config.yaml
n_layer: 11
d_model: 192
n_experts: 64
d_expert: 96
d_shared_expert: 0
router_score: "softmax"
normalize_top_k: false
balance_loss: 0.0132
balance_bias: false
lr_router: 0.000465
vocab_size: 11778
tie_embeddings: true
lr: 0.00437
seq_len: 512
dataset: "wikipedia_en"
Below are experts of layer 6 (counted from 0) of a mixture-of-experts language model. Rows are named router (the router's row for the expert), down (a neuron's output weights, with its number) and show model dimensions 0-191. Each number is 128 + 24 x the weight over its row's rms, rounded and kept within 0 to 255. Numbers have three digits each.
After each expert's rows: a language model's description of what the expert responds to. This comes from a sample of Wikipedia text that the model never trained on.

# expert 42
router:144120154162132124120152134162110130155140150137114121154095164121119106085132084113140113144137118149098104160166102141127098118138105130101127160159102163126135115110106152103109165141146110143164091148169162165166090135138133083110144137147152140135135158105075098069124142141104153116077104138138158126140123133110119129087159106128128134149128090177154110171128091095097126161149096126141132153164136122132101107082143118139135089141122107150118133112166113101112145153128152096124118100102139115084084180132117142169182127113122132178155146103138098129131097141119130135
down1:113158169126150100112153121158148182142153162156139135138111110143143131174148146139127111175102083099137116154148128149150144124131129114142148140066113104182139131118115130139104121146121094119158143116146138069168139123073139121085151127087119120135101077140112087109128112126106135143148134168112165145109150092120123099096138103103146130110130176140120116135100116132102146126116141162128122137114131103110117078143110120108104145131120164177146169129114107136122162143134119111048130099100116166133145137166155109152093109124111101147139104117157108102158106087125147154
Common head nouns

# expert 9
router:124115116133122158126163134145112112160130152125133072122095125145147113088177115105151139125157105101113072135157116157115149108147113136126115125167123131106102102125110152136146157124109108115148155099150162146151111159107142098133107144211132143107159131102125121103133139131114133126099103160142091119122133145111109118106158116132148144157082107097189104184163118119157141132146120114118149159119152166133074164111138101160138100129099116089131131072122125111109146132146156121131113125135144094125109167138094149137176090144133154159135125121172082111126123166068130144
down1:112128086124117162107151131142121143154130161119141107128088092105130178147163112132119167182131129137153138172133094141133145141137127108138114041163110094169126111125089121150111104146129105153142146155132136116165110126149147153100155148121119136113137132192147113129150122131115102105127155129164143099088135132143094144127122121139143124155146111104133146104157187131161177104112155086130119143153144154137116114126110117182137151156111117139156148125119108093159167110127186145146139129095132131132150101130145094164139151142134156082131138077137149149108126170105089151
Descriptive role nouns

# expert 35
router:150152124112118178157117117104142086104127137145107150120134158110103101112090155100167130133129116122103140144138145124124098126148095152106082146122135145166131123134135126115130173111135113135133099100134128065153159121124157148091143132187124120136103110159123104117156093127167172123104119153190095168163086127125103194146114131102134172170097149157107090122107152122148119161166134135112139140095129108147104149128130130168129125153113179173155121107110170162138152111150148135125156107142105088132111137135145131105129105113121133077097127095092119121117162150150125136
down2:110146111103141162129154119145150130130108118102128107124134124152100134132153110143105117117138159137157159115124165143137096104139193103145127124085148110097118149148142145130119142123131127126137121068059164102129117118114143102146163154126148116166154132095150130127130138102128144151187109124124152118125173129116117074118109100109148127128190165097172149145139135162115132082160091128128111125129122126093101092110128165114112134141118128128106100166134138116138148129084111117060084154148155152185084145157134126133121130126181119115114129154117164124130068147150111104
Line breaks and headings

# expert 11
router:121115149142130150142101088114120076124115128155123087165166156132162090090078138096160158105122138137084177141133136120101133099119099132158123102147164153150144147121111123106165107138133115079144085148159141117134122113123124115135085153147148151091184154124110137153170102165132171110113109133150122124120148143118140152131106128115148149153094158122106143156105100171125106151159107180108103135075127131091113110127113140152151135119127098098115095115129133140120110093146122127136154143127153094087115097129106140131130101159142127088170127139109103121161160181084129104
down2:148113138069125088114113167127131145128167160120090126128133126153104129128151162157119128192122100121146134088152053107132152116118136108135097102140109137153104133113131177175134139127110089140109151111148124118151159106126074125144120121138125083110110095130111133134113184092142123112159149118061125151137165125156105123126160150121100167100110124113091104114105152100091136144121134112137103125114148108153100143099135117146109112152096069159130161093111150072105103132180108143116113154129129140135096147165128116143149145160112140140137134121093128126115136095128154138
Proper-name onsets

# expert 24
router:105123130105133132156087101150125130135108094145121128160144135110113128121105151067131158114123103149109175114109122114089114094114108134149127120119121092167151171142175147158191146096143137113133095140148122107110113096119155111128076133141121105150152158163106120108151144155178112134117150171147126134125135125109143116124142114130134119129103174124137072105130103157069108154190094140147138115096113121122122086137109091090113123105134137146136117166114121141132117113112120077114115136141154131089154096137118194134105086183152136124126119149105121127097167157123152109
down1:130176156156111086139112147111132164101127114129086120154142120131107193082178144125116125107169143128123109164158109119135103134086126097113096147144093131129103131094106115134117105135146096093131143146118185123122141137096144142143146121160095096124136094128134113122172110132110099159101156119119148087189112081181123093192181147148154141167096129109108118137119138122120139117125123091137106122128088154136137123133116130110162113117150118133162166099111143137085150122091099100125129123161104117159108123112096101116098117122100142111100103104142159134154150108140132146
Place name beginnings

# expert 39
router:174129138126095156121121117072120070119105132130094116152130122109112129087097094133117083140118141107148136113101147152126104122109120118110118163117141158121116121149119131145128148112114107090119082081100158133072122131091153138118109130142144109133174114105099119090158167182126149149148148166127091150134141110109142121167109139136163140129095141105110150129119117143089159127170086126119124143101122130132147131146126074132135166116120100159098062105134134132177091128109106101143127140127109153107145084108091141136091086146097169078130116128127129157119166156134138151
down0:160160129114152120111120156172138115158113146145126162081147099096115150068107152139107145096147153127092163117124127140102167088127154187111163114066097165132131107147133148151167129132143117064149122175143119137114119126131087126120120115135106069141154100120191142120143115147113140125131118129175126119105151116148142125139095108135137110102124136133108110120140144140141081123135072082118130167156135125124126143127137126136133145150141160115138100146099122111167122157099148099187126153118105107118136125117131121085130117116138110111127107107166136170078090136154147150
Name-start word pieces

# expert 38
router:157139129099126175139120187087159142117123147135083115103104140091112137113100143110116158134135118147096137142116128160073130133168130089128130074114195138125125107103117126154120186135101188139135127118164136104121127114132172138107133135146141091154096131158108103118156099156155126107156111119133123135133121132116114166114105162160128162140129125106132079150107140159094149140108148134097172089073082090154166142111131108173134175150136123133152142097139160144083152145140122102126151124179108104134139114138128124153107115129112124112141141125116156117129163137138103103
down2:143099138147153082154179125123079184093131182126108145104137137109107119093116179137173118139121142159105140119128146121164127111134148091129137144156107144110132129129108157143162080096143130152111120131158146177143190099082157178151141144150131141149138163135139110133106124099138144120155138141104144102116136117137101118124127122121073126096148145126087136139156069141162107151133181154153118112136100117147109135127112115145148126090126111112139170131132119111100130110158124141130140103099120164160121137118121114132191124127112142158118113122187168101131109137144177111
Line breaks, list openers